From a checkpoint of a small mixture-of-experts model trained on Wikipedia: 4970 steps.
Below are experts of layer 6 (counted from 0) of a mixture-of-experts language model. Rows are named router (the router's row for the expert), gate (a neuron's input weights, with its number), up (a neuron's input weights, with its number) and show model dimensions 64-127. Each number is 500 + 25 x the weight over its row's rms, rounded and kept within 0 to 999. Numbers have three digits each.
Before each expert's rows: "gets" lists some tokens that make up at least twice as much of what it gets as of all text; "comes after" lists some tokens at least twice as common just before its tokens as in all text. This comes from a sample of Wikipedia text that the model never trained on. Tokens count by the router's weight.

# expert 39
gets: "|", " was", " and", " were", " In", " is"
comes after: "\n", ".", " was", " He", " he", " but"
router:514510487494561485491518506513505513489487537471519482515544469490513440524533511503527507530505524517494512535496491510482480527487511460542513498498458522540511519519479514509516526471557489
gate0:518519487544515530536487512555458486468455523468507491487482551530485508535477500522528520537492466512504531557497455512481479499501475468502502516516475460501521465496493517466506456497533525
up0:506477469509495457534532499548450519492500482489521498485466508507491495475511482512541490557486470520517472573501499521501495504484513500515516505487501492541526489544496512532476476496485486
gate1:506459514503449541500496516513491509518532481467527517480544525489463466464507508465504496483500512482510467513496530493512512524536504492465495522486470518495522451476509494439488507479486482
up1:510504496527513490490463480492504527522448513516474461507491476489511459496519489530462482498460520522497511488495511512510522496495441449505488516525498489507496534516510547547528516482507517
gate2:519509479509494477480517470512508503460537555418479514523527510528479469527491494536526548501478496508513525498539526480480532514486480486476501453548509486488531454503489474522486475498517449
up2:507505527524519484488481500478527477500490483543547519518518475473494471481504467459446509486549496456474540467491524508499487454510481512462488509456493485482496511520526485484523528471525510
gate3:511491508484486505522533477515519551519508528483508468533478513483524448530535553518508496461506524526498473494510500523498532538466467458480486479499458494536527481509469523476501510466539487
up3:476535477460533494484475517480492496507476468494536551496520505475473532498460458530491527556496471476478485526508531501509502459520515517497505516542559509502470518511533477503487504483483534
gate4:521481522535501523503507476473500461450499493520463514510511470520515539472577545501503486509450514448475504533477466508541465468486483488478473503541448474461509478504462519538465461491494530
up4:484493490487514498538479464507474490495481480482485501443513502511556490509478480540547530524501481560496478498509533485499508514496525515486552487503468516457567516493506456518536543488461488
gate5:531508488515465514512457491513562510541456517516448455523512492549475503508531554509483498503463510498493488482471528497511466504489481503541520531542498466503525499509496484478486490503480515
up5:468510507522497506503523514478452513459530498477538547491458502450507464513504442451518529445511515491487514497514499519518531457507521481503506480489480549517486488534500507543484530495503467
gate6:483509505463486494474448484484504484518458475460518515415485498533514488474511471508460476510466461485473496497481506524529505491509511487503552511502500497431493500514518516521481538508472513
up6:488440515468504495532507508489485481489485517511475492494495477503537506469507526520473496472471522497537536492514507567540507502511484521526465454511501471531492482517440472517496519520523510
gate7:490504518475483459515490498523448501518470529493465478510506557494504485435493479499506505512515552493549535513508503507513489544506503517488478518486503500506460499474491489489494463482462509
up7:462548475509484470497495475504485526505484522495488530441463526476513555478490532496450552519475482482519490503476516451510497507533496500482464460489477496492484496494504462562487516523465506
gate8:516502468515540499481495490515495505471516508468513468491487488509525518553511512481448499504469497432551511510467500516496453548546496486512520511457493516512496510496510491498505485437497486
up8:473499519453447491482528511492473501527493499530486519534525532512483508485498498521520534530460496485462475464468532456553511489488525532521525496570564507505498542464510505476485481520460481
gate9:497513506519476497551483510498496487497456503498463544469539446480496503463432520483491472504487485468524541509505536490517492546512501489533549536466474516500466489505497522505529527477522515
up9:480517492505497510518468520467465468488480485499486534542518540471486523506519575497555494510470512493544493493520509490454505485532488521499533562481488472523459476478506484454501524494505540
gate10:505512485538533485504489530506531469505467518539491471453533507531498512498502507483483471496520522484521578489577520501492524508481474474474476532481512486494495519523473505503506547489485457
up10:524525492462501484471496499505502555493549506509514511531518492523510510518529436457527501523465482504502451469470472493478485491549482513529477469502501522480511511481485491475491474488527502
gate11:492544528475486491494470504546503554527472529492531498510542507464518499514511497498480513488481561530468491510524491496525512490486506503531500487509500496514467452474542532488497486500474512
up11:510486511518498518513465515475509476487476491474505511465472495495509490496485535524491490505519522497467498497492525485460467495504475448451505508486509482496546519469492439485502532498469479
gate12:527515540479514500515477488458518438497478498459505492487492505510496479529473514529479516539497514512499487503513532529465478491490473487483474492511521440518491507505488556486484503563520493
up12:492495505492519507532483482470503433494524559532515499479451483504484524446477498476549505524517545550502524470537495505496464520526508469523492517500525499506519444484523515529501490567520515
gate13:495425537489546508519477507541495512498528520538519521527540498529450533488514500519500483510499525518517501523505536459509497458519503539517531530504532504483488497456531488538518534527476503
up13:533443510483531516530493498498519512484485517488517528506528480519475477474517492521487497547485508495529529521551564465486496473508498501475544523470527507477513516475543484482560517508514499
gate14:497443492479539497500492493468499530540506526508523499494484505514479488462498493503511479470509461460496497510499512520472509502511497506516505456561478491536482481506476464461520511481523494
up14:483477485512515491505481493481509486484537517520506494478508483526455482543494520467498490499508481482504485449476478464457497533515465505490465494493482485528515504502462503500526479512492499
gate15:518478502493514498508523526479536498490484481507537483461510480429518486460513497526498491528492506497498478512517515542512512529498514517469483571449451517459525456479537518493507498469508510
up15:500456549507465553495491525503532478499479489491515448451506488495489432474515519491519481527484484506507497488498509502498535530489490505470519498473486514490525492476498522483500539513536520
gate16:490481446476546491491490489498483513495505529479504477516559512528517525492501500468486470526519489452489471507491438524516484549504531539494478545545483495512528497504488488483471495482491506
up16:509498511467474506472496517533480514482490488508517516464427507488524493485469482496535499474524481535515492472526512476506526453524496487496537505501478445536511518494506476489508498470515551
gate17:503513520534502505465540517519507516489502497477472500513559464453492507533520535510505510491460525528518505503499571476518516462484489474440538480476566512436484510518474483526544494521500516
up17:546471472480498472464475492544520511485512524490494495532476519535500513471494500485465456491513430504471486496506456511474478517521508498573488500499467479562536482516498527449493532537501495
gate18:537497500518531488518502493498506495499520502461523492494515501475507491533520514475471498467492516512489527519504484504488478516525480521480530523472495485521471499546505511520486456474499493
up18:501523514523467524485516502506465479497462489553472546500476477503496512498463490509524505527499473488499470495501515480523547455456506462506447495530495488523515484454495508495523542519474508
gate19:517464554510484509507493495476498523442528473487509456508501482448491474494526522484494544534498519519501510524491515527509432512486506464509455501543506543470489500447517463450447476490497487
up19:502519490473495499470490490488525484560488510541474543520483486525531526496460489520500439461456481474510455456462498464486543504483519527484518505506483436499522502505506538519567521526480569
gate20:519520495485493506483533511507477489530499491516479492491514533560489467462522490521542524486498460450537533519492479475516490533494471495490474476499472471498535450498490493527520486472515495
up20:470511537491508502475501518498469486497477512506491571490483533516514525519510479446447523475527526475529488469483481492495529527515512503479497493501504474478490476487495491509556501527482549
gate21:488533436480527498495479514541483506480533531513507519484490527497532524492487518544513480525472525508509473514493513484472529499530449525458557472474476534537445474524492502517491480466543553
up21:519485497491541491518528478454543484500491482433487525456520525479519489533521554511523522480485482545474501560484479508500498464511464502496514466485503508529484489517476492485501482510564506
gate22:514472534497508518486515506540532479471490481450504485511485517529484495475516521516499494496494478488508463491530491485480512530502466470485487508470502577529514531522478486467469508471483488
up22:458512493474532498491507486511511529485521451486501497511506522533504505472513531470520509503494476505476495476536477503518508478465456503441525517433500534509498527484497521500501489530481485
gate23:477476525468467507511510501519478570455485523472537478497467526533472487498496462479509501480526453466526491486509503528482547507502442519519540497495453454448504492519479500483494490459487482
up23:477552497477494521513501526527518504495519499484489507508490473495471499461501516519495525495503485517519499507485511496497498432515498480529508482542479483485453453496483515503478521493482489
gate24:527469486481490472540515488491512475503532509529492525489532522520464477499474503479496508525509485519467548511500487498456503475456498508510520535510496498562518457507486525529473489514477501
up24:537469486452481502522480478481522496524462491474529555499438505526480459471532499486486493465477499517508524457466506486466523479489489523466467486513515481522500505518486507495488498500491466
gate25:535499533513529464479510541505512541495518478474486460502475507528474494518537499501517514509467514533439491480467524487495515531499502442485477515488475490545544483522512498487501464492509514
up25:490448464465505495537519487497496517513537490497526511468479525487520582494476486492526511470488512493501493509487492477554465479470469504510530493514481511461481510473437499542538523481456505
gate26:534481492536442475504534511553518503544431539478528515493518547531520460556526470487515553483493486545517507491462485500491488492452504515505539541481513523502511482488493483524515474498489506
up26:480494461514506486469521464458495563510512525428482535522513472484491510489515492523545477478472487529466542495491491476469546462524492489518533554480505519515505504547529505455523518538529460
gate27:487470515463455483520491488464518454465516528526553459540511555512475475488539559508528517477516472547517504465522461516498485461481527476490512501544531523471524445500475527516525477521480495
up27:516524496510493479502512504527481505526491484488456540453504464497524521489493475492486457511463539506488497524476541474472499503496468510509517511465471525511517511511526492485449513511499491
gate28:502486497518524504469468446515474525460487512474474511513498494483465478545491561490474463514503512544528537523548491489504530486463523466492502516487483536505475501508491493499533492508491500
up28:455477493505530467482495491509542493511494475480497480485532467482475455476502520486554511496491493567497491469570528505505514531496509496506495511513531459517522459519496485515540506465483482
gate29:503502513561508495487493505456511500511528510507541545458471477492478474482508481485519452505479511515487499513512466528507493467529479500540465523486477474521494453500479518462506541521485513
up29:479488532460504485483522468502495500516483468484438441540522499518495502550515496483470498509474534487507492478498554481523521520511458521489534466523557498465479498505493469490489467489495489
gate30:539479495492504509504522481528485497465528527473499498505506461483483496494520517504535520544467501514472515492513479525483488506493502478517523547464503504556461525523520532517483493486527514
up30:453492482504503505490504537492518517502472471512480525478490526519535512480488549504459478480526480490509486539520509485465515484502487505503481480518503508454537453498492466516533498496448480
gate31:517483486506485471462467493499530529512532544506482484476529509490518462475566482521500493511478529517521474485503539533509490509488512543511481526481488527480467515506427538496526492467517536
up31:477476498484514473505500501443542512513508542437474490495530518484500486488538471540467466533495482514489461489519558512515493513492497493532480504463505493494473514498444517518528476510542518
gate32:496484502499467538512473459477503502505500555495499485509492518499525509523460497501524507490485452501478515473471483516490532483522481450507576473491454507504496549484460499506513475479541518
up32:487536509504532469490539470457504467503510474536524512494463466484488519499500498469514476460506476510472546523493512502472454503501528521507470489498544519509495474510548480509476469500491512
gate33:486550491518491501499523498493493553513489505455518524489497520457506466493517523497487463525489490485500495525482495527508467507482486456479470504491484457478506502472478492510508484477495505
up33:521457508526491529463498511541509515475513528520490517513567479445512516528442485495510495469496503520492501476515513502510494508510486475476546519443532505476527531502523492516501516472491482
gate34:532522511568469515503486506528536514489477503480542469469590482511432534512515506526493532461483497481496495544494549483498499529512510455464479472526499476507501468492522502527477488526474480
up34:466497500504485561508476489489505550490502498491432524487505489501521526530511472474507480485512503453514472471554546460523539512530539552537479515451493502461495556460485508470511494474445489
gate35:534465475500508474498496506514524497435478509459508513482489541480515458474475512479518520489493522480505513515476496538439527492494489501491484464511556452500505494547470529492503489486455498
up35:470510516512485523484488508483484525530506507511511515494519449530496521528512519460518467547502469496511520506513496470548527473527491495511536508499445539486535513498550499494476476485499524
gate36:511472518466555503529511498480481540523496490500542527515516481499543501490522471491524436556479532461481529511516483555472475508505493480523539516498474479507506477506436498505503507522500473
up36:513504522504536533510515499484494514481547527508526528484517485495526516496515427548493424490503478485482545488543484502459521486480489479451544496518481467484522493507477505502485520499516485
gate37:501549476497518477503560534477537504506461543454515483502519535493496471509544470514514519483499495499473490513531485532506507504542513466479516490553518466504501513488498511510483490489515486
up37:498491548500522516496474477548466460486520465536462501477478482539507562490432552544498509537462499513526464479495473486454523497489526510490480522474467522536502471496507534489461478517501475
gate38:460474507544490490540496461513481498510496494473493525514506503516533512500461500510525517520469524506509507490567475528509526506524487476498463498519499485550505492555501500468525489505499469
up38:514503466528535512505496475513501508517554509505501493490531500474502524524461543473524520506487526531518495517552466489527529508506468448540501490501518526542508504525501528525480529520479511
gate39:574496490542505478510513525497497534481508522465453501438506461504487488495527523559480495477465539505488469541516513518503494496502546474486483517467522535532485484499480540537523489506476470
up39:568514484519525513491484505460483507474485522473442468453474509503506471469498519536505457465484491500485498523506506491488539538489541488484481510472506552528535468477483521535554497538496499
gate40:528571507528590485464507505483524479487545454515492525481481478507492510478504535514496496532521494520521552453477505444498470483479531492493480502502539518522453508516514477502495502433544484
up40:472478491483505509476539479480463455487480481515486482502480492509508523507501521490495502532454506466526571490515528498483492555532494454529474510511514478490476472537485493481508514491544508
gate41:515512483561523503524521512477531463506452495485476503523498512487533524493515492501518526510511506450493542516490506481462494471486519474521499532521487499476470494527481555541526499497517501
up41:497473499503510495505535489494522484493516482475574499521501533479526485518561493509487476477483538487500497478494513483447452495482497481517484507510482523503433504495484486495504478476457510
gate42:496491484524508482509509466469533476512554455498551490514518499510497492503473506507527479518480478471542471518524523533482524503449527517495510528484492503545473472506448499499471519496516537
up42:516485502499523491488506476450545457497537447529536488527528478511509520505480551508520504489530490485516484516513513495475499488421558506488501506456529509517451485514487522510491529509489525
gate43:478548497527496518472514529508512479488532548505476526487514548522488427496501507465486536519485490503493531512522530526437510522491540503475541477493502455515453501521500485457512471443507499
up43:487487537486529528476502461524540466546462500471547495465534496474516492487526493509447492483505501522509513565482498506487542482483484455431510530528518482495531509514463516468519473474497532
gate44:497466513486495474470511462504495494512515507515458504498517533477489573512495488529560512519491506516492490499474460480470539512538505503528489552515549523532522481495474533505513504476467500
up44:525516502545523512482484545482521490527532476505527486490497441520491458493510487497428518482463443492469457504537518541502505477461505488483538475491464539498493502520512486425496495516509475
gate45:516508480484496513486512475502527487510466506539551541496497497483512469503516537549517518461479462493506509532497520511524497483527511457498487549517502486473498483477516510491472498513523520
up45:491469481494563494528532495474486516468541489489523552447478483473467511519527490478524503532508538537527513462529477545526475481500512490509505492484452501503542450487523536488489512470497527
gate46:486556531529502497507493494529527524543471532448536522454535536498479534510533482507467510512508502496501523469469501462515497477541494465517503525499528526480529515476482510510504494500523461
up46:466545528542516499483489497522517489545477508460520509454495495518518499550551455501510486505495498467501519500469528435481506487541499517533504506540531518486518506465517512491470485528495504
gate47:510450513495532453525497468514502507509502546508487505553446531488513530539506520472517502480482497483477504493528508514519495481507497510500444494469510516527472498464528512497470485494507532
up47:518449520491556497506498488491503512488485571488490498548468482466516546534493511473516484497500542525491512501554521510527507534514508534497483488487509511523491514439518500530499489499527518

# expert 45
gets: " and", " that", " which", " who", " as", " but"
comes after: ",", " and", ".", " well", "),", " He"
router:497496526509484488487485526531490519471462506528490476509478443548518457489514527490510513531487479496495579490480445499519521506517516493552529486494521494493571549467517520520539494477469566
gate0:506504517495525509535499471472534493472516553471513508502524481508528513537486496485496496467509548506511490533451503466495537475551493525452498483469495526476453472478517512517505532522538515
up0:505515506495515547509480481510506492486480520492525476477482517481516514518515529495463530460510512519503477501523446512465538479556538518517521516497477547482542505489502500548475480521551491
gate1:437494492522537518496509463526541508545521486483489523500539469522488490496490530512484497520499528500499510512522491483490527458530523502481540515487487509500564479530479474547497535495492507
up1:498475486481434468484455531471492488484485531493481469523515514530511528508498459483517499497524478527524520449502514479494462496438487538555478506528522466515508537479506485507494510469491491
gate2:528463500491517477525529521478515459528462498497497515503546490514540514509506511509508507502509497515500510489522494524533491484490512443512557505505501515497513511512492527495477489540452519
up2:481547492502491516506508497514507556475529515481499527514463514513463464480454508490512489511474478512469490499488481532524498480515514542511456513505511461502480478515472489514537524490462456
gate3:518518478464472480492508532472481530506523488511468511473525521468547481582529491477500468534492542484512478455512510469512473501472499503486475473473464500508427459490534496482501508495511525
up3:484532508462502509494489516497503518498496489514485525485455489476445484505547536497527488514485482481451471481495475460525475524489517535472511482523531495445452460499549509531509492472532503
gate4:542510513473465517499471566495492508468511491496522482532484497487487518484485506500526458489529502523501509464476488507471477522521490489513433465510494512563484526498514499472489511517486479
up4:477553456498501494495549460512461494490511511480485506487519520506488504479473546497490482537513518550533525499475456444537509535488521520513502512556539452463505501485465510491501534462490440
gate5:506522459526535504501560506513541500475467503536505514497462500470516511476489540536504513474466543538493525503506510503519482458503519505508550541499523536497511516501509527501536522496533515
up5:534445446500513500502444503514462502512530541520514464536480483502496509460479502528493494463460476487487476482477500521498465509492500512546518498515513535532482507479467516502536501484486509
gate6:513471435539481468537508498518522510504511444492511466483487517503520497487516460511510489495486504481487530530475466480525505488514463478513504476453483497466513500466534485538522459487491508
up6:522484493524492525516523487482493437512516487499548495481490463553513493509501500507531495485512561474522497493496491494512512492507480522508515480530540492507460521461543428496487475507468523
gate7:508474525492501508478493500527535429429483483487510542455482509533525494481513490516470513496502486553495496500526536512493498492487514528534463444498488505473519487507506496524470547502485498
up7:539496532503504508524512494534502470475472476478516527485485511533526504510507526509493502505507515530485493478535498506497520537504514525512489442504471491472491491513497489494463525511482500
gate8:502484518490530495502484474547516534513476455509532495450523531491547562494484530520494483517483496522469497514481469520483494452531515492478539480536453475526471506490563493525516497498534530
up8:513449444546511493524471509464508470489482493502522500528478525500471463508484498492499535501474548496495510503493509468517497509458490493524533530485510510481490531480483517521469519480480516
gate9:497493467461505444477493540505470474485489483504504526521510527518453483465469508493467514519490527520513512498516502539494505474516515496502517493521461500567526485501461455544511469470520489
up9:537491463481493450505460535518479509502470493428487519531498515494483519502512497496463496512518448468513491498512471527461516520521536491517500523518484487535472504529475481508476503474496559
gate10:526466484508497522511468475448504516502496489477478449470501506501540499466522512559519511487551464470447492516447498450498485498520493508490516491522501484489516513496448530526518500528511473
up10:521507542533500518509507507462527521519491512455461477534482534511496535463530494524533527500479475506459508423487515480550537493494469511517523510516489497450461540490500452532484498505500494
gate11:497518455510506449503522496490494491478481490466547486482493471509511496501507534500499530508516500505528549490534460490515466529459446462522487465507485467524466478484519492541486483525480500
up11:472534458531529504518512494464472537497505523517496474462519515510505558489448534514454488538497545497543489486479516496509457482466501461511510479523498500523508476518517507545516494531502501
gate12:492484478501487516476440510490507543488462474519541484505515517468534512537502506519488463495466484500475558533505539478510489500506527492513491539533494509489476490480527504512524500478515505
up12:505518549472516504465553496470474489537505485527481523497509473504511502522508522487486387504529525515491516485480528491475500507511493503486507479534539511528464510493522504449493465517517541
gate13:485533522500520484501491529503487506483492487497518500534534529496492509488491486508427484480463475542546556491487504512472512512467512496502446477514565506462447501486505520489488476533500495
up13:533496490492529507472511502514509535507491539501461493538511519521494504529487497466465485501508500493491495513528527502521513494464459490503538463465475498531483493509504511425512534489461486
gate14:556490493499474543482481490510515509528487537545479495507506516564540500508529516504492501502511536458479523515509500494531488499454496516526541512519528528529535514480516481474521481503519508
up14:542483507478468523491486498502467502525498520515475476503525513564478473506481514463474490475492513485453531507523480476499486502452521480518531493511505544534537546487538497496481471491513496
gate15:495510497479505448503433516469493523501473511519474508502526533564505472526520525481519518511492476516488530488471503512517503488490444542546468478513512467514510500458480423491519490490520469
up15:530511454479516482476523498471497502471538469538470505513501497512484513477451523540490473520488483504540520510475518492446495509509500505444504488516519504505535541479538481488552510529498437
gate16:530525461548486502528550526517492505509499487483509501472502488535508504519452496506506529485464489503516477557513495534507502540474527509523522513506508463514495477470490511541490482547470531
up16:475466504481484512501491496483503490509472532500514521501503477500537497479461452498568517506467486485506498518508502540525518588490490533456500462524506516516510516486491518470514510519511516
gate17:504481526514475510487515505476502493496482507511493504458514589516497534477466540475479475509507500476497528486463525453516491468519508489483483472484508510524489470502518479469522513496505482
up17:505473483500545547517430507468512512468495477499535491546467492496544540518496476506491492503484466463536539547475486546491475470463488484481477533542546492454492522490536514577526523507512519
gate18:485481457496528444516486498482522498534524550513486500508517486561498484486512475475494501518530477546508503498489491512488469502477472498447511507506488506536496491491486489532489497521481462
up18:458511469473442489512487493534526499515529542520517498528537507571534508532523532459461478501509482521518493525452472515485464515455512523477497511495506502532519543514489470524465509500473473
gate19:520491493470475510513534508501525553465480487534503533503466489478489501518476517495509508492515505495527512518493526469488488508501530472488508480493540482494563504487508539484501519527477488
up19:485514492518517511505476507489470467495492516478494511505505555527512514523501517527509462492483492503484451481489489525517526514505462507472516521458451531484455499504543471543518466492500510
gate20:443472490507496504500537535478522542507507481490499432468514515478482482549521484477529519536488478487504539514502487512483494511506482499520473481492476550516557483504534517509495494539509539
up20:502475521472504513513466519479510521488508503517487523507539531487478471521552474503555524486481477515521475465491500519474516535503486513503479513499526480529504514480517477489506508478497472
gate21:519495488464495534495507501518496513479480495503479464488542478472476479489490493538461508463493531500473463506513535480529518506537526525470472545535496486490480479483493485483481515489476474
up21:479483493505499502509509515524509444503525493504506523510492486502506472474508519524473514508508466509510492506489512485517544477480451494468491476473456507510466514534448515516480497463497488
gate22:452498541485531491514505464522511513485580532493456520489525523454529523480531491548462511477503534549451501502508477519471503486490497474496509466506519516486496505495478536474512525504499476
up22:478500517498480477489548505456511502494449540530513510508509491471513486466470502514489509507478496477509514510506517508507458443503527489474511535504463508518500495505523447522471506517470509
gate23:498497521519496477481490527463509502485510521465482433538539461516518498498532501516488495542483446501487511526473496525458470512542528464528450538533487527530483467513500496507570509474518481
up23:501520512499520506493502481519498509550566489505510520494481553477481551522461488511463556458493509480475541486464513485531531460455515511497574515509531519480468545478501503528495500520510488
gate24:522524490436493503504514505501528549476447517498504503473487530478513510496510511523494487547443445536532520460483478507507524493496465493456510501524480489469484484484497514548460473500485467
up24:480464500482472459516459498451519502541496492503513527480521534465462524491432507463493509483493416494504524502482502508507497565506558478529551483480487504518503550520487499489506502511463502
gate25:540488527485437518504463505520467484493500522503526499479512531541478493550479502547499498459525498531472501490518486497517471481507474531548539484491484451516511521507533479464506504494460501
up25:502496519484517528542532446493492515484503533477504529512494517519483552488558468537480486519503514468460450513506532477515481500505499465448455516465531537512478488518506504532531496464494539
gate26:446497514464532485513509499519488481474527470453497526495525496478474479509500533507524490514539538538469490541496515492511478516557498539518541471551483517478490482492463514496465507495499508
up26:470459522492508467494514492477530494508528515537564522515490478511499505473496477488553477558471478528518488481516540494445524513497467461485526500499505502503484527514508506483526531485488523
gate27:566454512466482465485485499482459522506481491500475508533509530505484546496460528521452500472493528484458478484501502523464507529462456486507488517504538525528499538473497519470555470452535498
up27:498506518463473472464482505489488508487531485453520490536480520519511493534518493497502517447477479492490517460517499497477496492521489498493478498507480450485510494529538510540469480496473516
gate28:478532499502482515513516500441504474510420490472524493497501466518505494490527563538514487535472466513518499509524514534540461471533555512491496482522525478485494513508517472524478480522493479
up28:478448494467556457496473471506518493503475524482486513461471488500541486497493509546512519498505527500463529512484497476533523447492510489512511505530521469520519476513481503528497487484539499
gate29:496473484512469517464503494491527491522493445460544508484454512523509475532492529512524506477520483452529490522529507462527522523501504518494526544504500463497456478505491517528492507514520512
up29:472456466535465519497494488504531509483506457460549521492525495501529506509520547455498529552514480480523481505527522472567525501479510502497514571501492442519490516507493510531483508487502515
gate30:501507519479499556468484490496532534501495483528499471524491487448522540488561529499477457493488496524513516514492509507506479503525531481513515517477505499506491528523507484516519515479484490
up30:488490482499508491518477523500553494519486461519495526474496464504507462492513478488514480522483487525481500502508497495492509510439475505551444541498524450552522518511498500496476493488506525
gate31:505493470479498473500464465537508523506495514509550518496458544528489491489515504577515504465472464554485519504525450486489527496487531477484517511503494494491539550506508466521431510510508501
up31:521501505467456504505520488522494499455515510525487499470530484480534490490493442495450504469530489522504510481472532517502488528506480495518486492508469466511461518468517515469506503483458523
gate32:512523510490484525495435497520522481491514533491493494528469516498523530515482509507496526490454481460469561496539523516558506567437507426507485501465517503508447504528500502530500505503508531
up32:530452507509464495498540511514506481517523430515527522483543472516474504523494537540522504492555478526536448487495485488490531464519521544514485509488476511504539457509547524490507521540482490
gate33:482487529474484510521532498515499505526495519517503506490494479523527494471487556510486493472492541473533525458492520494460471496539526475499483441473501526514462515515487465526509458470514513
up33:552521489499444490496498516503499492512503513509489522521524501470521462512449485504530495492550495492494496441507501488487497525508462510476455484500513531529534505477535478436496494525526477
gate34:518503500532497507493495488530520494466489502476514548522533531468502475475536483514470460457485507504488477482516491516499448505522501516510459494495508489516486487490524495512512506488496521
up34:507525495477519506510534513465520472540537483484491526491530492499496501517494543499484519505490551471514521530466484559447494494476545513488531480491507566476492489515492521539523497457506563
gate35:462456508497519508478465502510524505481502492513493508489460478546518483527544480521447540525478472477514528478469528478514525502458433517546484513471499441479485484530500525504474469544512514
up35:515552509508486494505518493491504476508484538527489503520516527444514536486480509510498442473532497510497468503492491491492496511518560513460488491558485533504501504465513464469514555450486478
gate36:521455522493541525472492505470492472527512535499485460489501478477449495491495520508476528508519452487505518511518537484523484524485471521471452487538536483491430526473466483489495478482509517
up36:464537483511467474521501504489478485505480489498463503503481488497517497481474464472553494511512500493491520474504482491458507526476492480524525557478500554490525504517542502473518486532544473
gate37:479517495480520464513468498518514506517509528495532510544505509478556475489490476495490495518553470502486508462483491467514509577473505526484516442493515460533495550548527513467524495514457510
up37:518510479477500524491488491486466473515456470538468486501506515558467524535490552497513526502496494522477455507540479538534505496448489533516496537540472502485457473463467499456470490501511524
gate38:454505490500517530477503528521485533487504492493490496520506491511510490488492492471465531509486478451545540470464516460493478483477487493490481538493545499516551488508544459500497495510528442
up38:518478518497506529493524501515475505515500491526503496529496540512465466472483486493493488490555534503470524504537478513481464525528523542470524516514535520510498541504461507456510517487485481
gate39:523502543521495508522478525440552486488442489492525478482467477500476505503526476516538486506494522521583504540486527496518462504520470494498476498517502495457482498474488491498479554530511527
up39:480502518469523531484494498447501520527441495508523521516553520512506500491511505464554479532521495449466504483485527514486502544451500510505472531466513517449483509524498462520494502521491501
gate40:555512476505466541455525514509502504551538484492535545461532455478495432509499507476512507500518474518482545502516461519484460523518459488503479468499506496488514462513547509456531513478487507
up40:539550493526539523476523505522516546541534473502484500496504466488505490468509511506490518486524536491459569485475502533480493490505464466511490494501560533518508486494517517513534503483479488
gate41:486551498501498548488512516479502545441477500483530510490532500493506527517500482499483478502485493538518455483547482481461487514518490523464495480544530536477492504471466422518450523489457486
up41:503492502529522558480509507456460507443502501479508485511490498512497452499513488480481528511456494453549452526463508500499492534499503520499521503502520529525502467480496474479494490535491521
gate42:458536521494538483504516495527530489506503494461490476496477528537504581431509510507475509508460469486506504543457509500519480475497533504528444494517478493495528483498494504529532470510481518
up42:502503485506536469470472477497476502436536527515480563501502513507477516555513496549494507449486513552488480470502535522518475504522452464499527524492548483468442487515477471480502485499472475
gate43:525552530509499511499539511501468488545514479486487478521491494521482475517493556516505534492462483493469488471465493489534503512497530518493501495516482514547518451513488490478513487458475531
up43:507551549531507476474533516499509496524545470471513487499494488502507553540493530494507488508473499476477498501503497481535511473472543470477524479521508504533541494503492482506532460486450541
gate44:483495460535527488487501514522534509478531469503508488527497496487491488488452512511449494532480518507489528498467501466500520541508539535525520477480491505471509498552493502524501514478546524
up44:510504485507454474496463481549494520525472493471502482481488536505467515458508473478493512498543471561490480431508536464460506439504459495452499497507521604514479517501525525463527512521490528
gate45:501481490507513487503496537514521515501495475468534476472503500560517515523485448486492518502504525534483491514529498530531485533473481507522479538514513486478449518480529530498453472499491485
up45:505483474551489549497530524467472520481529512503487492506504499449465474527526504533493506512532475465487461467431484493466491478481495539471508488481461493562493526517496512488535506522509528
gate46:529529532528451516511482489554512505462503488456551509501479520477474488492546495533523530499541457507479501486461494467494523501532519479476537491561474496487521522484488491524488508483465450
up46:498466593502522514510481472494491445497496502444539463530520520501504476485534485507523518473520527503507501516462493478492552450541485504484510474570501520519501516474435494521492491491468479
gate47:528471497491476537489488537486507514495477456537463497512496502544508495521503495509484505532501524532508527482534526495506520471487531484451486515480505459510437491506534489507528528492486533
up47:524443457541483527476462494468521508500495480551485458486486492549521521490474517535493512530494506529504521503506522473498522453486506501513491508489481473490478527495531485524544516507524506